{"n_layer": 12, "d_model": 320, "n_experts": 16, "experts_per_token": 3, "d_expert": 96, "d_shared_expert": 0, "activation": "geglu", "moe_layers": [0, 1, 2, 3, 4, 5, 6, 7, 8, 9, 10, 11], "router_score": "sigmoid", "normalize_top_k": true, "routed_scale": 1.73, "balance_loss": 0.00591, "balance_bias": false, "init_std_router": 0.00701, "lr_router": 0.000781, "n_head": 5, "n_kv_head": 5, "head_dim": 64, "vocab_size": 8192, "norm": "rmsnorm", "norm_place": "peri", "norm_eps": 1e-05, "positions": "rope", "rope_base": 2190.0, "rope_fraction": 1.0, "qk_norm": false, "attn_scale": 0.125, "tie_embeddings": false, "parallel_block": false, "extras": ["capped logits"], "init": "uniform", "init_std_qkv": 0.0358, "init_std_o": 0.00731, "init_std_up": 0.0358, "init_std_down": 0.00422, "optimizer": "muon_variant", "lr": 0.0108, "beta1": 0.95, "weight_decay": 0.017, "lr_head": 0.00593, "warmup_steps": 200, "schedule": "wsd", "decay_fraction": 0.478, "decay_shape": "pow", "final_lr_fraction": 0.0, "batch_tokens": [131072, 262144, 524288], "seq_len": 384, "doc_mask": true, "train_tokens": 713900000, "steps": 2437, "dataset": "wikipedia_en"}
Below are experts of layer 8 (counted from 0) of a mixture-of-experts language model. Rows are named router (the router's row for the expert), gate (a neuron's input weights, with its number), up (a neuron's input weights, with its number), down (a neuron's output weights, with its number) and show model dimensions 80-159. Each number is 50 + 15 x the weight over its row's rms, rounded and kept within 0 to 99.
After each expert's rows: "comes before" lists some tokens at least twice as common just after its tokens as in all text. This comes from a sample of Wikipedia text that the model never trained on. Tokens count by the router's weight.

# expert 13
router:84 41 53 49 64 44 53 56 38 63 41 47 60 40 57 74 64 49 49 61 40 51 59 67 60 49 52 39 39 67 41 33 46 47 54 31 61 49 57 68 42 65 46 20 48 57 48 23 42 74 73 64 66 40 35 63 37 17 69 61 56 34 73 41 65 13 76 16 76 62 76 37 69 49 76 61 34 61 61 48
gate3:73 54 34 42 24 64 47 51 51 66 48 44 38 28 72 71 50 58 39 56 40 60 46 62 47 38 32 67 54 51 78 48 22 62 34 59 68 49 51 47 49 39 40 58 48 89 27 32 68 69 20 38 69 45 51 45 62 69 67 51 14 63 67 36 33 48 45 00 36 36 21 55 45 76 60 57 26 25 52 24
up3:54 56 57 47 76 59 47 51 41 29 59 62 51 33 67 74 26 48 64 37 55 43 61 40 59 57 73 29 59 45 30 67 42 30 43 55 42 68 59 56 63 44 65 56 38 51 50 66 35 68 72 50 49 51 65 36 70 72 50 66 40 50 53 69 37 46 33 36 34 58 80 42 41 54 49 52 76 88 54 42
down3:51 62 36 36 61 47 59 48 62 58 24 70 60 78 53 46 68 38 30 35 67 75 46 62 30 28 30 68 48 52 57 66 39 60 38 55 37 54 71 56 41 67 49 55 72 39 53 14 30 27 62 43 58 64 28 52 28 31 12 60 74 72 33 30 61 27 67 71 49 50 52 69 54 16 40 52 44 62 44 55
gate4:37 28 46 72 45 55 34 67 43 39 69 45 71 17 56 56 71 16 35 44 53 30 27 47 45 43 80 34 41 61 45 39 69 28 67 27 55 37 54 54 43 50 50 19 41 52 68 64 50 37 66 58 78 51 51 56 59 45 59 54 44 50 63 53 36 33 51 58 61 31 36 66 58 36 44 49 51 43 22 51
up4:25 26 50 56 67 45 59 73 55 63 74 39 55 43 47 37 41 41 38 19 39 61 79 21 93 42 38 57 58 43 48 40 67 51 66 52 64 26 18 63 40 46 72 35 29 64 54 39 57 65 36 55 46 39 58 63 65 38 38 37 47 56 38 63 45 24 49 49 33 48 37 33 43 37 41 63 28 53 67 63
down4:55 36 52 66 48 67 34 58 51 59 59 66 28 49 43 40 20 37 51 49 58 30 27 41 41 77 77 74 48 47 50 72 62 23 75 57 30 56 26 54 43 54 50 46 51 35 47 66 64 82 62 72 49 25 50 65 52 26 44 64 80 32 95 47 44 48 36 54 44 44 55 53 32 48 51 64 25 55 56 50
comes before: "0", "9", "8", "7", "5", "6"

# expert 4
router:51 55 58 50 47 81 17 63 50 63 46 49 57 39 33 47 69 55 62 45 29 59 70 39 62 32 54 45 34 57 57 44 48 53 48 29 59 64 62 50 87 50 83 45 53 55 54 34 34 68 84 70 67 24 63 14 10 38 54 50 49 45 48 38 27 33 60 55 50 58 58 78 38 52 59 48 50 59 49 43
gate3:47 68 48 43 59 57 67 71 35 44 38 39 41 55 41 21 40 39 50 35 58 21 78 72 38 94 56 65 47 17 52 29 65 59 63 40 62 44 57 43 56 53 51 58 64 34 32 41 62 32 51 58 45 66 44 54 35 42 19 64 46 50 73 39 46 42 59 39 37 68 34 29 55 36 59 39 68 68 35 34
up3:48 32 20 14 47 64 20 49 27 51 52 44 57 38 28 33 63 67 49 51 31 45 50 46 50 65 46 29 35 42 55 54 69 35 39 56 63 23 54 37 67 52 51 29 44 70 52 66 30 18 52 57 68 42 56 47 51 47 41 49 47 54 51 36 48 36 49 65 50 51 48 41 30 30 47 57 34 23 60 54
down3:71 69 85 48 79 40 56 42 47 69 34 63 29 30 46 65 49 50 36 62 55 37 27 52 57 44 70 69 80 61 68 71 33 51 53 55 28 63 37 60 57 65 30 47 49 30 48 63 45 52 56 37 40 56 54 53 94 56 74 47 41 52 54 35 77 66 49 52 60 19 49 43 64 54 45 83 12 44 28 27
gate4:68 28 48 56 66 46 43 36 73 53 47 56 44 49 31 57 35 50 46 54 38 65 42 51 72 70 71 86 52 49 64 84 76 40 77 49 66 74 62 55 68 23 29 48 54 72 50 66 39 60 59 70 38 31 56 48 29 68 36 54 90 78 50 56 15 71 75 87 31 38 62 67 48 56 47 45 44 36 38 64
up4:58 25 58 51 55 76 37 59 37 31 41 49 61 31 75 41 55 20 51 25 39 40 66 36 67 44 63 46 21 24 44 31 46 39 36 47 52 50 68 62 59 55 59 60 49 37 52 47 57 40 52 45 33 23 61 49 50 34 36 41 64 33 38 63 53 59 36 65 36 50 47 65 35 71 51 57 45 64 35 61
down4:40 55 20 84 31 52 70 57 60 35 56 47 67 31 61 49 38 67 48 65 30 70 20 34 52 67 39 75 50 69 26 54 66 55 42 40 32 47 43 43 70 48 72 63 21 50 40 51 65 58 69 35 77 50 18 25 54 48 47 29 50 43 72 73 20 53 55 64 38 64 48 50 37 24 43 72 60 53 38 72
comes before: "\n", "|", "-", "==", " The", "The"

# expert 2
router:42 51 64 63 55 53 41 55 55 47 26 61 36 53 45 45 55 67 43 63 45 45 44 59 45 71 56 55 53 48 54 56 40 50 45 39 68 46 51 78 43 53 38 49 87 59 27 46 43 56 52 70 58 53 33 42 47 19 55 68 72 70 88 53 61 30 56 29 47 45 42 69 14 34 52 31 37 45 26 44
gate3:54 41 40 41 62 70 57 43 66 39 43 40 72 41 32 77 59 49 54 70 85 63 33 40 71 64 44 42 34 41 58 68 67 41 65 65 40 59 56 08 24 65 40 64 48 74 35 26 52 89 48 53 50 39 52 63 42 53 45 64 59 50 30 72 68 45 25 40 18 59 48 47 16 56 72 54 32 41 63 14
up3:71 39 75 62 42 47 32 48 57 43 52 59 44 38 50 49 54 36 61 57 33 44 03 69 73 65 54 32 48 68 87 51 50 56 65 35 52 36 78 40 56 55 90 49 48 72 70 63 73 43 49 56 57 37 55 32 54 42 41 46 43 45 42 46 33 58 31 45 61 72 32 61 83 64 52 23 42 42 44 58
down3:35 58 68 54 43 63 58 68 39 52 44 34 49 31 24 50 37 62 52 40 47 74 79 51 27 44 42 65 30 49 41 67 61 37 70 28 32 62 45 26 45 70 44 66 64 65 53 30 61 73 72 23 48 66 33 24 49 29 58 60 70 42 42 44 29 47 67 61 26 33 69 48 18 48 69 81 58 45 75 60
gate4:58 48 29 43 53 56 32 44 33 77 64 47 47 51 29 53 42 73 48 47 24 61 58 08 64 51 42 33 57 61 67 48 32 61 68 59 75 46 54 11 56 61 43 43 59 38 73 37 45 44 63 46 65 65 47 35 57 75 71 74 53 74 27 37 70 52 54 38 33 30 92 58 29 59 42 34 35 73 33 60
up4:42 34 68 45 25 59 48 39 35 50 48 44 72 35 73 91 51 53 55 74 28 50 27 24 48 31 41 67 59 38 71 60 20 67 60 54 42 35 38 56 55 67 54 41 46 40 43 49 54 41 50 55 68 56 51 61 42 37 52 54 80 50 25 69 54 47 43 91 33 65 49 71 32 25 44 36 60 58 55 64
down4:45 59 69 38 29 53 61 41 69 60 52 65 70 46 31 37 62 77 71 48 56 39 38 76 54 54 62 54 48 48 36 41 44 49 61 53 59 46 68 35 31 32 44 57 51 36 76 24 31 55 44 67 25 40 59 65 54 60 25 25 35 57 53 39 58 18 56 36 45 56 37 49 47 45 43 24 49 27 57 31
comes before: "1", "2", "0", "3", "9", "4"

# expert 8
router:38 70 59 55 72 56 56 58 65 32 18 58 46 44 43 57 49 90 44 71 63 31 56 48 50 67 61 43 49 69 47 39 28 42 45 45 83 31 66 73 40 55 52 73 53 67 46 42 53 68 85 63 49 45 22 17 57 33 53 51 77 74 62 53 59 24 67 55 52 37 43 53 52 34 36 18 22 69 25 35
gate3:34 51 33 79 39 45 39 45 49 38 44 45 59 19 28 42 76 72 53 43 60 54 55 55 59 63 40 49 53 44 37 46 70 57 45 43 81 44 36 44 16 62 38 65 64 60 60 60 19 59 53 42 33 42 74 29 46 48 33 42 71 42 32 18 30 16 50 47 68 08 30 70 39 42 54 65 51 73 72 55
up3:64 63 60 24 52 45 36 45 56 21 50 02 38 39 38 80 67 64 22 45 41 35 57 60 55 49 37 57 57 72 39 59 48 47 29 48 54 32 53 43 50 55 50 52 53 45 52 57 56 66 32 33 33 60 38 31 59 62 36 30 47 67 74 50 59 88 75 42 16 46 63 73 31 54 79 62 51 43 37 39
down3:68 61 64 28 69 80 69 54 53 49 73 65 43 51 65 46 45 37 26 71 67 31 15 36 66 40 68 67 47 24 49 73 58 36 32 60 66 46 46 41 74 48 37 30 73 65 51 09 54 51 55 67 48 51 36 38 37 48 55 71 36 38 70 42 54 36 58 84 68 89 49 43 46 37 43 76 64 34 34 52
gate4:59 36 38 32 68 50 29 53 56 40 83 55 46 39 25 58 61 62 36 59 57 49 67 82 38 32 44 66 66 35 49 22 53 52 54 46 56 48 34 32 68 45 18 29 63 56 54 54 41 46 74 78 42 55 36 82 50 62 49 32 45 67 58 85 37 31 49 48 57 43 46 33 37 49 28 32 61 43 52 33
up4:39 46 49 26 48 61 54 36 43 56 59 18 49 29 63 38 45 34 46 70 87 46 37 49 49 49 38 56 51 52 61 77 38 44 17 59 44 47 35 30 43 71 70 39 43 49 59 37 74 70 68 67 62 52 44 27 56 49 68 59 45 66 18 45 33 19 12 30 51 56 69 64 57 27 32 22 66 53 47 51
down4:21 78 35 21 39 48 47 48 61 28 15 20 45 30 46 58 81 46 34 58 65 59 46 49 30 70 39 52 54 73 45 45 32 43 43 21 43 35 46 59 32 82 43 67 48 36 45 71 71 68 68 34 64 63 22 52 35 53 56 39 70 32 61 37 49 45 41 76 24 29 49 75 69 55 44 65 41 82 29 39
comes before: "1", "2", "3", "t", "al", "g"

# expert 6
router:57 24 68 40 76 31 39 51 18 73 33 35 55 52 90 51 73 87 66 44 47 54 76 80 76 46 49 23 48 48 53 42 31 52 60 41 47 55 67 55 29 39 53 52 69 63 55 57 45 57 55 66 63 49 54 32 23 58 59 74 47 41 51 41 69 53 73 43 62 51 47 47 46 70 51 40 28 36 54 55
gate3:46 53 44 14 39 44 47 60 32 58 43 37 27 44 56 48 42 60 49 65 44 47 59 66 49 59 47 69 36 44 73 48 60 44 69 52 46 38 16 51 42 45 44 25 27 43 33 49 42 61 19 77 42 53 62 56 45 70 48 24 49 38 63 33 32 19 58 67 60 40 38 44 53 75 60 54 54 54 83 61
up3:23 35 61 66 48 59 39 60 50 49 71 51 39 20 59 52 56 68 41 53 57 57 60 58 55 62 64 64 70 79 61 20 57 19 60 38 54 20 53 44 55 40 43 65 44 44 75 39 59 37 70 72 49 57 56 47 41 63 67 42 56 55 42 50 70 93 57 70 42 28 51 47 46 37 59 60 46 61 71 67
down3:45 38 46 35 56 50 43 46 49 61 45 61 46 60 60 20 61 58 24 56 78 57 40 29 50 58 43 51 43 38 70 52 64 66 49 49 61 36 34 22 69 43 38 32 65 36 44 51 12 44 62 60 76 62 80 60 17 56 53 31 52 48 61 44 50 44 49 58 62 37 28 65 48 68 57 56 54 02 80 49
gate4:37 46 61 41 70 89 75 47 69 56 52 40 39 23 98 49 48 47 55 71 35 75 47 37 46 49 36 40 37 59 33 58 49 60 58 53 36 82 49 85 32 08 60 79 54 52 47 45 77 45 71 58 65 55 45 55 68 68 75 92 46 50 39 44 47 45 53 52 61 69 50 52 27 63 34 72 61 56 81 51
up4:59 51 30 56 66 67 54 73 35 54 54 22 52 82 37 41 45 65 61 55 33 50 33 52 53 57 52 56 42 47 61 42 41 64 34 35 77 63 37 68 29 54 60 28 41 27 42 29 39 40 37 72 42 52 72 56 58 25 52 48 67 45 51 34 36 34 64 38 84 66 38 57 50 24 53 41 65 50 63 35
down4:60 58 65 10 47 60 69 38 29 42 31 64 71 53 40 35 58 62 65 46 57 46 50 83 25 39 11 42 57 57 71 34 63 45 41 73 44 62 42 60 44 62 51 37 42 39 68 61 27 55 35 64 68 27 40 39 37 50 39 27 58 42 23 41 50 64 57 58 73 66 56 42 50 62 67 45 70 68 25 38
comes before: " of", ",", ".", "s", " and", " in"

# expert 9
router:54 29 57 38 65 80 58 43 15 58 48 73 23 32 69 68 70 82 57 61 23 33 60 48 60 34 26 36 43 36 56 50 55 64 56 46 69 60 60 44 49 26 59 64 45 53 61 60 57 53 66 64 57 46 52 51 54 46 79 52 72 51 55 68 63 36 49 29 60 68 45 69 13 66 53 59 20 52 46 43
gate0:49 22 25 29 54 60 53 53 30 53 35 56 36 45 26 43 53 64 62 50 53 80 54 34 54 36 27 35 42 58 21 45 32 76 62 47 65 34 37 36 59 62 54 59 35 29 60 55 77 20 67 63 46 47 69 54 58 62 60 46 65 66 37 30 21 41 40 65 76 58 65 72 54 44 74 30 57 27 49 70
up0:58 66 53 61 54 55 47 43 59 50 75 59 48 62 57 66 43 24 45 42 35 61 21 66 53 33 32 97 72 49 42 77 48 75 76 37 38 51 54 57 16 52 75 66 58 36 38 50 17 46 48 44 46 22 40 66 51 55 78 59 44 67 77 33 53 57 45 66 17 63 49 46 55 51 57 49 70 61 28 46
down0:65 62 67 55 44 67 41 64 65 42 57 52 60 56 39 39 51 50 22 55 56 44 60 47 73 67 45 63 42 45 27 39 46 57 58 45 67 45 74 47 34 61 15 51 43 51 39 48 76 56 54 68 78 58 28 65 32 71 29 65 60 62 54 42 43 27 43 62 34 68 51 75 63 34 40 65 51 57 38 59
gate1:19 55 66 65 56 22 36 43 56 38 87 63 77 78 35 59 49 61 63 67 59 47 42 88 55 46 49 65 45 25 47 66 64 58 45 36 39 70 71 68 26 44 40 39 47 46 44 80 52 50 57 35 38 34 34 46 29 54 61 59 07 00 47 54 29 66 44 52 70 65 91 73 50 34 55 38 51 47 49 64
up1:46 59 44 47 49 44 68 55 66 35 58 61 80 50 36 49 68 96 32 53 63 37 77 75 49 72 60 71 59 47 60 50 45 35 47 56 62 77 58 12 19 45 73 58 34 60 38 58 37 48 57 53 88 35 59 38 37 43 67 57 63 49 33 69 44 48 10 39 91 29 49 43 49 45 78 43 42 66 55 52
down1:60 40 55 44 72 34 45 54 55 43 55 56 48 25 45 54 31 29 70 67 63 56 56 66 61 48 50 57 49 56 65 31 71 67 39 19 44 56 51 69 59 44 61 44 38 69 28 63 64 47 69 53 27 49 43 33 42 70 62 34 68 51 51 60 52 76 49 56 55 39 52 69 77 53 57 67 53 21 77 61
comes before: "s", "ing", "ed", " of", "\"", "er"

# expert 15
router:39 58 69 39 49 61 31 60 05 49 48 50 20 69 66 35 60 55 51 31 48 39 61 62 46 53 68 63 49 43 60 56 41 57 57 41 84 50 40 41 66 40 64 57 75 53 35 31 41 75 40 68 52 39 42 46 46 18 52 43 57 41 49 60 27 62 40 12 55 71 52 47 51 66 65 42 37 51 50 46
gate3:58 42 83 47 39 57 61 74 56 40 55 46 11 73 42 46 67 59 65 56 62 32 65 31 75 55 31 49 42 11 67 34 32 62 56 39 69 63 38 63 52 80 48 35 68 48 49 53 54 73 69 68 58 77 53 14 40 60 46 61 58 55 60 71 50 57 43 40 62 42 53 63 45 56 68 58 66 49 80 40
up3:36 79 50 52 29 36 54 26 70 42 56 32 35 31 59 35 67 63 67 51 51 48 47 61 51 51 39 56 67 29 35 73 56 45 64 52 74 37 69 45 64 46 52 41 63 39 41 71 34 39 45 26 48 41 17 34 19 01 66 90 35 52 48 36 77 71 59 29 26 73 67 34 51 54 68 37 76 74 57 60
down3:60 50 68 54 35 65 70 32 53 39 58 56 59 73 52 53 55 45 73 27 58 45 57 47 60 77 51 24 51 69 50 55 62 61 45 58 60 74 57 55 32 37 99 58 31 71 65 44 39 40 96 73 44 47 42 82 45 63 60 20 57 45 69 77 52 63 67 51 40 36 55 47 36 46 35 59 86 55 35 38
gate4:67 63 35 56 44 62 56 58 65 34 21 63 65 40 69 31 68 65 47 37 55 55 58 43 52 28 43 49 77 46 69 34 39 59 56 54 42 64 39 62 36 56 51 68 62 74 57 56 35 77 65 52 73 20 54 43 38 55 41 55 32 39 47 45 43 55 62 54 48 39 33 56 42 99 34 29 75 61 63 31
up4:45 25 57 51 40 60 78 31 66 50 47 60 59 43 71 83 65 60 46 60 56 37 57 31 43 61 59 51 60 51 60 52 66 51 40 42 77 46 67 52 47 36 59 59 45 54 39 77 45 30 59 52 31 53 75 42 18 59 58 39 76 48 38 64 33 70 48 65 45 63 41 82 77 63 83 49 49 62 18 24
down4:52 45 20 58 43 47 70 52 33 54 26 66 53 59 43 38 53 61 82 33 66 57 61 19 52 69 35 28 41 64 32 28 50 36 28 36 53 35 53 72 43 54 55 65 47 58 28 36 43 34 49 78 63 55 47 44 57 51 48 38 67 43 54 65 51 37 38 54 58 56 63 43 68 99 52 62 38 50 72 52
comes before: " the", ":", " a", " his", "==", " by"

# expert 14
router:63 39 62 59 79 58 42 87 70 62 51 51 76 20 49 73 43 31 64 57 54 52 48 65 65 57 48 62 77 47 31 36 46 47 65 42 68 46 53 66 54 75 62 48 52 34 43 35 48 44 52 48 40 55 49 64 46 47 55 52 48 29 45 64 57 60 55 41 35 65 53 62 33 84 62 32 58 56 45 36
gate3:41 56 37 39 46 54 49 45 69 46 39 71 73 73 63 27 40 52 41 38 63 68 44 34 60 32 43 64 51 67 47 38 24 26 62 55 50 30 54 63 33 61 44 59 46 50 61 18 28 70 57 36 49 50 66 55 35 51 53 52 49 43 60 55 45 57 29 38 25 18 35 29 42 55 50 58 75 64 51 32
up3:30 29 46 39 68 54 39 21 54 30 31 62 52 46 36 55 47 71 15 71 70 69 31 64 28 35 35 39 42 42 30 37 62 33 35 38 57 53 61 38 62 51 36 48 28 75 36 47 80 21 56 40 70 78 55 41 58 43 39 21 39 66 35 29 47 38 50 46 37 64 70 26 49 42 58 37 69 46 55 34
down3:53 72 73 46 33 35 41 51 60 28 64 43 59 74 55 45 44 85 37 50 61 63 41 38 53 56 18 27 33 62 33 40 37 56 30 69 55 54 63 27 64 41 45 16 54 21 55 66 45 68 69 32 36 51 25 39 25 93 31 46 68 84 55 40 36 61 47 21 38 44 52 64 52 12 50 41 57 59 52 64
gate4:56 40 54 45 37 66 40 33 36 69 62 57 68 57 44 36 55 47 52 46 51 28 59 50 29 58 49 66 45 32 63 54 61 46 61 46 52 33 65 41 30 47 29 51 47 28 45 53 64 35 23 15 58 35 35 67 22 62 58 23 54 63 22 73 52 69 47 35 45 05 48 54 41 42 64 51 50 42 57 54
up4:27 43 31 81 77 38 41 70 47 58 68 49 52 69 46 38 35 27 52 47 89 52 75 43 44 26 74 68 62 56 53 61 57 48 47 45 14 39 26 62 57 36 56 52 29 50 44 69 74 58 39 32 50 18 55 54 49 67 33 26 50 62 56 79 54 43 53 58 46 19 59 41 31 51 48 43 27 61 63 43
down4:63 52 34 27 53 32 59 69 24 28 65 39 35 66 65 52 65 00 34 38 52 64 50 75 55 59 34 63 59 43 11 54 62 43 25 53 36 81 89 52 58 54 79 31 64 30 31 43 57 41 72 44 62 52 60 62 37 40 45 63 63 48 48 11 67 55 43 46 43 65 48 35 48 43 65 23 50 62 34 44
comes before: " ", " be", " A", " \"", " —", " W"

# expert 11
router:45 48 59 40 48 49 47 51 55 57 37 61 50 67 39 63 36 65 37 63 43 55 57 69 40 10 40 46 68 38 59 57 53 50 52 31 63 42 45 70 51 40 34 42 63 31 23 16 33 52 86 70 54 47 33 20 41 38 47 55 41 42 60 40 58 28 89 40 63 62 52 47 37 56 39 57 67 53 55 41
gate3:36 51 63 63 63 42 19 56 30 54 92 44 40 64 51 45 67 52 48 33 64 51 57 59 46 47 40 52 41 52 72 53 62 48 62 46 38 44 39 45 62 56 49 47 56 50 58 77 33 47 44 30 63 43 31 15 59 55 52 51 78 38 65 73 47 78 33 66 58 62 50 71 41 44 59 61 37 62 47 77
up3:30 60 33 60 51 65 40 69 38 41 47 35 57 66 65 52 41 41 51 47 63 73 41 53 56 47 57 44 79 57 39 43 51 50 86 18 22 44 44 50 45 69 71 56 64 51 27 41 68 48 27 37 49 65 50 26 78 40 40 63 57 61 43 47 44 41 34 18 35 68 39 49 41 58 68 43 32 36 31 47
down3:76 60 52 37 58 56 62 46 35 49 55 42 31 41 18 61 38 51 48 32 47 31 33 40 69 68 49 47 37 46 36 23 61 44 36 68 49 39 21 65 48 38 49 42 50 96 68 60 46 27 56 52 67 50 53 69 41 47 32 63 64 72 46 35 42 30 62 45 47 39 07 46 61 61 59 40 69 61 51 61
gate4:25 64 79 43 24 30 46 75 35 46 20 49 58 65 68 59 36 55 46 65 63 38 58 49 53 36 58 53 91 56 57 52 43 58 41 66 32 29 71 60 45 71 75 39 46 14 42 53 40 46 62 48 42 46 78 49 36 48 42 47 40 75 53 71 62 62 33 64 69 67 43 35 46 14 34 75 64 50 65 30
up4:47 93 46 44 30 48 52 49 40 41 81 42 70 36 32 61 28 50 65 32 36 57 45 63 53 49 51 55 56 70 71 24 60 57 21 56 43 53 39 34 47 37 56 31 27 35 47 57 55 71 66 20 55 46 51 56 70 44 41 33 49 45 68 49 62 45 41 26 47 39 69 47 03 42 51 44 45 56 77 41
down4:45 50 31 62 61 47 70 51 46 53 50 37 54 29 55 87 40 55 37 45 35 46 55 62 41 36 52 70 59 76 55 67 53 56 32 48 58 42 72 66 36 38 44 41 49 43 59 51 62 61 19 68 44 69 42 55 46 46 28 42 41 64 60 37 52 52 48 51 84 33 92 48 44 55 52 57 56 34 54 50
comes before: "0", " |", "8", "5", "9", "6"

# expert 5
router:44 40 76 28 52 46 42 60 62 35 58 93 13 45 51 56 61 37 45 51 38 53 74 63 56 46 90 51 66 45 58 56 54 45 48 46 63 27 66 60 62 35 53 56 48 75 55 54 48 35 45 59 34 39 46 52 34 53 61 55 75 68 52 48 45 34 49 38 68 66 39 53 33 69 59 41 51 39 40 53
gate3:56 62 58 67 84 29 48 39 48 57 48 45 62 43 63 99 72 37 34 50 62 43 52 37 26 26 54 70 59 64 44 52 37 54 51 80 36 36 56 28 46 55 35 40 49 57 39 64 48 52 49 70 41 65 26 48 53 79 56 32 69 52 49 49 34 77 52 15 52 68 60 35 77 46 61 34 20 41 60 31
up3:45 53 23 38 37 43 62 40 69 45 26 36 75 15 65 33 55 18 50 50 77 37 33 34 53 41 52 43 31 62 42 54 51 64 47 67 69 52 22 60 86 35 62 60 79 61 41 45 49 59 43 41 32 50 41 37 36 55 54 48 66 39 46 65 27 29 59 49 52 22 29 42 56 61 51 53 50 43 49 45
down3:27 54 56 53 40 68 58 42 58 71 60 67 61 50 41 47 63 25 88 57 48 37 82 48 39 44 42 53 33 63 50 52 38 32 27 38 56 61 41 44 43 57 31 37 38 50 43 40 75 28 64 47 62 49 49 24 56 84 70 56 31 37 58 56 44 57 58 43 52 57 71 59 64 61 60 41 51 40 34 51
gate4:68 51 36 45 46 59 54 62 48 45 51 48 44 62 52 71 60 56 61 59 64 53 44 72 76 36 17 44 31 53 49 33 46 47 58 44 80 40 44 70 40 55 67 47 67 75 39 53 45 57 46 58 29 50 57 32 58 96 35 10 62 33 42 53 63 28 64 43 51 74 53 52 14 52 33 73 37 48 44 43
up4:46 49 58 58 55 50 53 50 47 60 55 44 39 70 57 33 38 50 44 48 29 38 61 48 11 38 34 38 58 60 50 32 26 27 40 47 61 54 58 65 30 78 07 49 28 77 18 57 45 58 60 41 81 44 33 72 74 65 42 60 38 70 85 47 74 53 55 30 45 29 33 34 69 47 45 55 59 37 56 31
down4:57 55 39 45 82 47 48 47 65 77 53 41 67 45 85 72 38 69 40 70 50 67 42 30 90 35 55 61 64 30 52 40 63 46 64 34 25 39 42 44 43 71 88 37 50 73 55 66 62 52 31 62 52 91 44 31 50 53 70 20 62 39 56 56 37 65 39 68 34 58 63 63 51 45 54 63 44 87 31 56
comes before: " the", " a", " The", " he", " his", " it"